python train.py --num_hidden_layers=12 --hidden_size=256 --n_experts=96 --experts_per_token=4 --d_expert=112 --d_shared_expert=0 --hidden_act="xielu" --moe_layers=[1, 2, 3, 4, 5, 6, 7, 8, 9, 10, 11] --router_score="softmax" --normalize_top_k=true --routed_scale=2.5 --balance_loss=0.00335 --balance_bias=false --router_noise=0.1 --init_std_router=0.00625 --lr_router=0.000548 --vocab_size=8192 --norm="rmsnorm" --norm_eps=1e-05 --tie_word_embeddings="early" --optimizer="adamw" --learning_rate=0.00126 --beta1=0.9 --beta2=0.99 --max_grad_norm=1.0 --batch_tokens=[16384, 32768, 49152] --max_seq_len=512 --train_tokens=315100000 --max_steps=9700 --dataset="wikipedia_en"
Below are experts of layer 8 (counted from 0) of a mixture-of-experts language model. Rows are named router (the router's row for the expert), up (a neuron's input weights, with its number) and show model dimensions 0-63. Each number is 50 + 12 x the weight over its row's rms, rounded and kept within 0 to 99.
After each expert's rows: a language model's description of what the expert responds to. This comes from a sample of Wikipedia text that the model never trained on.

# expert 4
router:43 63 66 58 66 60 48 33 21 66 68 49 59 54 55 63 49 49 59 62 44 48 40 54 42 62 57 54 41 63 60 32 92 47 47 57 53 24 46 35 59 41 42 65 54 63 44 43 48 44 51 58 19 53 32 25 62 37 57 50 45 44 41 40
up0:37 48 30 40 63 46 41 58 63 56 51 61 33 42 57 32 39 53 41 65 59 57 57 65 52 52 29 45 53 71 38 63 61 52 57 40 62 55 56 50 47 56 85 50 62 53 42 28 53 45 54 45 42 49 44 37 49 62 33 48 54 64 33 66
up1:42 61 51 58 56 49 58 62 56 60 33 43 24 25 52 26 49 45 39 38 53 53 64 39 51 41 57 28 46 53 54 43 51 59 39 49 60 57 31 55 50 62 44 26 43 40 47 56 63 40 50 75 43 61 39 50 33 60 55 58 72 45 37 42
up2:27 56 78 64 57 56 57 53 34 46 83 40 64 71 55 65 35 60 45 58 55 56 47 69 38 33 41 58 48 48 45 72 54 62 41 56 71 60 52 46 36 66 37 49 83 51 40 43 63 66 45 45 57 48 44 41 70 53 52 32 49 42 26 40
up3:55 58 25 41 55 22 43 47 46 38 53 46 29 45 39 61 48 62 37 39 49 44 46 42 71 39 49 39 61 66 65 54 63 25 49 47 53 64 42 47 60 48 37 36 48 64 39 55 53 70 45 61 63 41 60 50 42 62 49 72 74 45 77 52
up4:38 59 26 69 53 48 23 49 54 55 62 57 27 56 31 61 51 37 52 66 68 47 58 62 34 62 39 42 58 52 54 68 43 52 58 76 42 46 38 58 33 46 73 33 79 58 44 46 38 67 67 36 43 53 65 35 54 79 62 58 47 58 47 33
It responds to: Word-initial consonant pieces. Opening pieces of split lowercase words, often consonant clusters, such as g(am)eplay, sn(apping), cl, par, rep, -n(umbers).

# expert 8
router:38 63 68 73 36 62 56 43 59 71 59 27 63 41 44 43 25 35 52 65 49 25 37 48 60 74 55 55 44 74 38 49 45 49 56 42 51 39 57 45 53 46 34 42 49 66 43 42 46 40 40 64 53 66 54 50 63 46 63 45 36 43 63 48
up0:51 63 63 61 53 53 30 57 57 60 35 35 35 49 65 47 73 48 30 56 53 43 54 41 62 49 46 37 22 56 51 42 50 43 64 52 52 60 59 56 44 56 25 60 26 48 39 49 54 48 49 70 46 30 65 64 37 41 41 63 54 69 58 38
up1:45 24 61 62 45 38 46 51 36 49 47 70 31 27 32 61 42 50 41 56 41 48 32 59 55 58 57 51 49 37 26 50 49 17 82 48 54 40 48 59 37 59 22 38 39 25 42 53 47 89 61 68 62 41 55 57 46 58 40 58 34 65 35 62
up2:75 51 65 55 45 43 42 54 61 34 28 56 57 45 59 51 45 85 56 55 65 27 60 52 70 56 52 50 38 71 49 54 46 42 60 22 42 68 32 50 24 44 31 56 26 63 52 54 49 24 49 33 61 16 49 56 54 37 76 70 31 60 37 41
up3:42 72 28 38 54 49 27 27 50 64 46 48 51 32 40 48 30 55 37 64 68 40 44 54 68 73 57 83 52 53 47 45 30 37 51 60 44 53 51 56 52 36 42 55 57 57 79 53 31 63 55 69 58 40 49 52 54 31 53 58 48 65 44 73
up4:48 57 44 60 44 62 55 43 50 45 74 42 79 49 61 45 46 24 24 57 28 39 43 56 41 52 34 51 46 34 65 38 50 65 40 58 47 49 54 30 36 51 77 56 46 35 56 47 37 38 57 34 54 56 52 66 52 25 62 66 55 70 53 43
It responds to: Word-initial capital letters. Single first letters of words, mostly capitals after quotes, brackets or line breaks, such as M in Miss, Modern, MaryAnn, J in Jin.

# expert 9
router:58 20 61 66 46 48 44 48 69 34 38 36 46 60 57 46 51 69 51 39 49 40 41 54 53 62 36 52 32 54 53 28 46 67 50 58 42 67 42 69 48 44 33 52 49 39 26 49 44 34 43 56 38 47 58 78 38 44 49 46 56 59 76 50
up0:36 33 61 54 36 24 36 35 71 52 64 42 67 50 75 42 44 49 50 56 53 34 42 59 38 52 72 72 40 45 45 59 43 32 43 27 44 57 54 66 53 47 62 43 49 20 47 54 51 52 74 54 49 47 48 46 68 54 50 61 51 48 54 65
up1:57 32 25 56 61 39 55 58 54 21 40 51 29 49 50 55 39 56 50 58 62 33 62 60 47 53 38 46 51 51 52 61 26 55 62 38 37 47 52 56 46 50 62 53 71 48 48 31 62 55 55 54 61 38 42 40 31 40 37 82 54 34 40 40
up2:49 66 44 35 17 75 60 49 59 43 61 43 62 26 57 55 56 64 57 55 37 48 67 64 52 64 42 48 45 38 43 57 58 54 56 66 50 35 46 51 53 61 46 49 65 60 44 43 48 51 45 66 25 29 45 61 35 64 39 50 64 58 54 30
up3:63 46 49 54 70 49 55 55 42 54 70 40 63 49 59 59 56 66 48 40 36 55 37 48 45 49 43 41 61 51 33 37 48 30 61 33 49 60 56 53 49 67 43 50 58 62 29 51 65 40 34 43 36 52 52 61 56 46 49 72 45 45 38 65
up4:55 44 68 37 70 61 40 39 59 33 41 54 64 26 34 50 51 63 69 46 36 40 50 43 44 35 74 47 46 42 44 57 68 56 47 64 52 51 38 42 44 48 36 43 33 17 55 39 54 46 62 66 62 51 51 37 47 52 54 47 19 50 38 50
It responds to: Temporal prepositions. Prepositions opening time phrases before dates or events, such as since, during, until, after, in, often sentence-initial (In, On, As).

# expert 51
router:58 74 63 47 31 64 49 72 35 42 37 54 47 64 49 46 59 37 68 53 52 61 54 36 43 38 51 54 29 24 53 59 54 62 53 30 37 49 59 50 59 62 54 38 27 52 40 47 25 52 58 40 50 65 50 46 37 40 35 47 49 44 39 38
up0:53 34 42 72 46 49 55 48 40 41 47 46 58 36 56 50 59 50 46 75 30 22 57 42 71 56 36 55 56 47 59 56 39 65 59 50 59 44 56 42 35 75 29 40 49 54 49 73 60 60 51 16 44 46 67 41 48 43 60 62 51 68 56 46
up1:61 68 57 42 34 46 32 45 64 38 63 39 29 66 44 33 45 66 39 54 83 59 39 54 41 62 53 49 34 49 48 37 71 47 45 45 31 61 65 64 49 40 42 77 44 45 45 31 47 21 59 39 52 43 66 40 46 66 54 34 37 40 39 41
up2:36 52 42 36 70 53 23 64 45 49 57 52 48 59 86 56 55 62 52 75 35 68 56 35 28 50 50 69 44 84 53 37 42 62 50 49 66 76 37 58 66 50 55 68 66 56 48 47 53 54 57 53 43 43 61 56 51 61 42 25 57 49 66 58
up3:57 40 48 64 36 59 50 63 50 60 41 56 58 43 59 57 46 28 51 44 53 44 65 43 54 46 60 39 60 53 59 47 63 50 34 36 69 59 49 45 52 51 44 48 37 59 72 56 49 47 57 35 47 54 35 62 24 53 66 63 72 50 50 65
up4:59 43 59 26 39 36 77 55 45 52 57 68 31 36 46 62 41 71 59 69 50 47 45 53 65 57 36 44 48 46 23 32 45 54 67 46 79 45 35 54 61 66 42 30 31 56 70 54 51 63 41 49 57 49 53 55 55 61 60 67 34 60 54 66
It responds to: Mid-number digits. Digit chunks inside long numbers such as ISBNs, ISSNs, decimals, vote counts and page ranges, e.g. 43 in 0-203-48433-9.

# expert 39
router:47 67 51 42 47 62 67 56 34 47 33 33 53 43 39 48 68 44 33 73 57 52 44 54 68 58 48 47 36 63 35 60 51 45 51 54 60 53 42 41 56 43 48 48 34 58 44 53 33 29 42 30 54 59 28 71 52 49 63 54 41 36 41 57
up0:33 47 79 92 50 62 52 57 49 27 39 46 55 53 56 59 58 60 47 42 45 49 39 71 68 45 49 37 65 33 57 67 73 30 64 49 33 35 51 32 62 58 19 33 38 47 40 41 45 34 72 65 47 17 56 62 81 32 38 51 28 47 47 38
up1:62 61 55 48 49 53 50 48 56 50 52 51 38 55 51 68 62 53 55 40 45 38 55 43 60 55 29 68 40 58 77 64 62 61 64 57 56 64 38 40 49 44 58 32 64 56 47 46 51 49 62 40 62 16 48 29 63 41 53 45 56 48 61 35
up2:44 47 79 79 45 44 45 46 46 44 46 51 77 45 64 20 51 56 50 36 53 59 37 59 45 25 49 50 44 42 36 60 44 45 36 59 56 63 39 42 24 61 52 52 42 50 45 51 55 43 23 48 35 46 54 49 48 56 41 50 39 68 54 39
up3:63 36 68 63 55 36 51 41 38 45 54 41 65 41 50 22 42 45 61 54 32 32 38 65 61 66 61 54 49 44 29 50 41 62 76 37 50 43 63 85 23 60 52 45 53 44 60 63 28 55 50 62 38 68 55 49 42 51 60 60 45 51 46 47
up4:22 51 33 52 54 44 47 77 53 47 55 52 59 29 39 74 31 63 35 55 52 47 65 45 33 49 58 44 47 56 34 45 39 54 53 60 36 65 20 73 52 62 65 66 45 47 47 50 71 26 36 64 43 68 48 48 45 45 43 35 39 48 44 57
It responds to: Capital initial letters. Single capital letters starting foreign names and country codes, often in tables or lists, such as Q in Qarabağ, R in ROU.

# expert 58
router:63 35 35 52 31 53 61 73 42 53 47 50 68 32 50 54 64 48 60 57 35 53 49 34 63 41 41 50 51 37 36 45 52 59 48 23 57 50 44 35 65 61 35 57 34 49 35 53 37 56 41 41 35 70 52 49 52 30 35 41 56 53 51 68
up0:37 71 52 42 36 39 52 41 32 33 42 59 52 66 47 42 38 42 46 52 48 53 44 62 46 59 65 65 53 49 50 56 71 35 81 57 45 55 43 49 41 49 56 72 50 57 48 42 47 32 43 41 34 52 29 57 37 64 54 58 35 66 44 41
up1:50 58 59 48 52 57 34 57 63 26 61 56 52 38 36 36 47 48 38 60 46 57 82 46 58 55 78 26 45 36 60 54 45 53 47 60 49 37 38 56 55 36 40 62 65 61 45 62 50 44 44 55 36 47 65 49 65 59 54 44 28 42 58 56
up2:51 47 76 66 47 49 55 32 44 49 64 66 44 58 45 54 62 70 25 76 41 69 38 66 25 43 59 49 37 54 73 54 33 58 56 37 31 54 46 50 37 51 62 66 37 45 46 60 48 70 37 47 49 55 43 41 47 44 69 64 42 51 51 33
up3:58 40 56 34 58 45 45 50 69 62 56 54 68 40 65 54 48 58 30 63 47 61 65 50 44 58 68 64 47 64 69 44 39 67 40 41 59 57 41 55 67 44 47 58 36 68 46 47 47 43 32 53 61 25 72 46 50 42 41 55 43 36 61 43
up4:36 59 51 30 68 52 49 48 61 40 48 77 59 31 55 62 54 63 50 58 47 57 46 42 47 63 47 55 64 62 50 41 41 43 49 43 66 65 37 29 38 67 24 40 64 59 45 57 56 23 42 64 43 40 42 52 58 52 41 42 48 50 77 66
It responds to: Digits and number words. Numeral digits in specs, tables and dates, such as 750 ihp, 3,141, 2012, plus spelled-out counts like five, six, many.

# expert 62
router:41 49 45 45 39 27 58 55 59 62 46 55 44 68 39 43 43 61 38 39 45 54 25 54 38 67 46 53 65 72 50 51 50 62 42 32 38 46 66 54 67 36 65 53 60 48 53 31 54 39 41 60 47 55 32 67 68 39 36 53 50 66 50 30
up0:56 47 54 40 55 43 55 50 45 44 61 46 50 65 46 59 52 69 54 47 52 15 47 47 49 63 46 35 63 52 57 58 57 49 61 59 28 38 68 37 57 79 59 22 48 68 57 42 57 48 37 27 45 53 48 64 56 74 57 45 65 56 53 56
up1:34 45 35 52 79 55 36 51 66 37 37 55 44 51 61 31 31 55 42 49 40 52 48 41 45 56 46 58 41 22 51 37 56 46 48 32 40 28 45 49 62 61 45 41 55 54 57 37 48 48 44 59 44 56 54 58 61 53 55 62 63 58 39 64
up2:48 30 39 60 56 57 48 48 40 41 43 72 56 58 49 44 66 59 39 55 41 41 53 46 81 33 51 48 53 50 73 32 66 51 55 39 47 52 42 45 40 52 31 52 54 62 60 38 61 66 42 57 42 49 55 73 45 38 65 46 50 43 44 54
up3:41 50 62 27 53 50 37 43 39 69 75 52 70 65 35 52 57 54 27 41 50 58 64 42 43 28 78 73 70 33 62 42 74 47 28 67 49 35 45 60 46 67 50 45 41 61 44 41 27 59 49 45 41 43 68 22 64 50 52 35 34 45 63 46
up4:42 41 44 55 56 47 58 56 66 48 32 34 34 41 34 48 67 61 51 57 57 27 44 72 55 52 57 57 34 50 46 51 45 43 64 64 49 44 37 69 50 47 47 57 56 41 55 58 51 67 64 57 69 37 60 46 63 33 64 67 65 44 64 38
It responds to: Sentence and cell boundaries. Periods, semicolons, closing brackets and table pipes ending sentences or cells, plus sentence openers like The, This, According.

# expert 27
router:61 55 48 47 45 51 70 59 53 60 65 35 45 53 38 43 47 50 73 41 19 46 58 29 42 38 42 55 69 47 39 59 60 61 36 47 58 69 67 48 60 55 37 48 60 56 48 42 35 50 42 40 37 59 29 46 29 53 32 45 63 49 49 49
up0:67 60 46 49 60 59 51 51 57 48 51 45 52 53 23 46 45 38 58 62 40 47 59 58 80 48 43 46 41 48 57 46 25 28 34 39 59 41 33 56 49 37 44 33 43 38 66 51 45 47 32 37 53 39 49 50 58 72 35 42 27 37 60 61
up1:52 45 52 42 74 43 28 65 86 38 56 43 46 44 59 45 30 55 46 50 39 65 36 41 56 44 47 43 43 56 44 49 61 73 47 43 25 66 36 41 29 56 44 39 54 61 58 49 68 47 34 39 35 68 48 65 59 39 55 24 47 40 60 52
up2:25 37 38 59 44 48 35 26 52 58 40 55 63 65 39 40 45 65 67 53 42 50 37 42 63 44 38 68 36 64 49 72 42 63 54 54 59 63 51 64 75 49 71 49 54 47 60 37 45 37 61 64 70 52 45 68 69 59 49 30 44 51 58 48
up3:57 49 61 38 31 48 12 64 33 55 55 37 83 37 36 44 54 45 50 41 48 35 65 46 49 50 44 72 32 31 48 37 44 47 35 55 52 37 65 41 69 71 70 45 58 52 39 33 39 50 53 47 63 61 65 58 46 50 41 69 54 45 60 46
up4:44 35 39 51 49 45 37 45 49 42 49 58 68 28 54 49 50 32 50 74 35 36 60 46 58 44 49 63 25 48 57 39 69 61 57 45 51 26 57 48 40 61 26 38 61 40 54 52 25 40 56 47 76 46 49 58 51 49 48 41 56 62 44 45
It responds to: Table cell pipes. Pipe characters starting table rows right after the |---| divider line, plus the divider lines themselves and cell separators in ranking, chart and medal tables.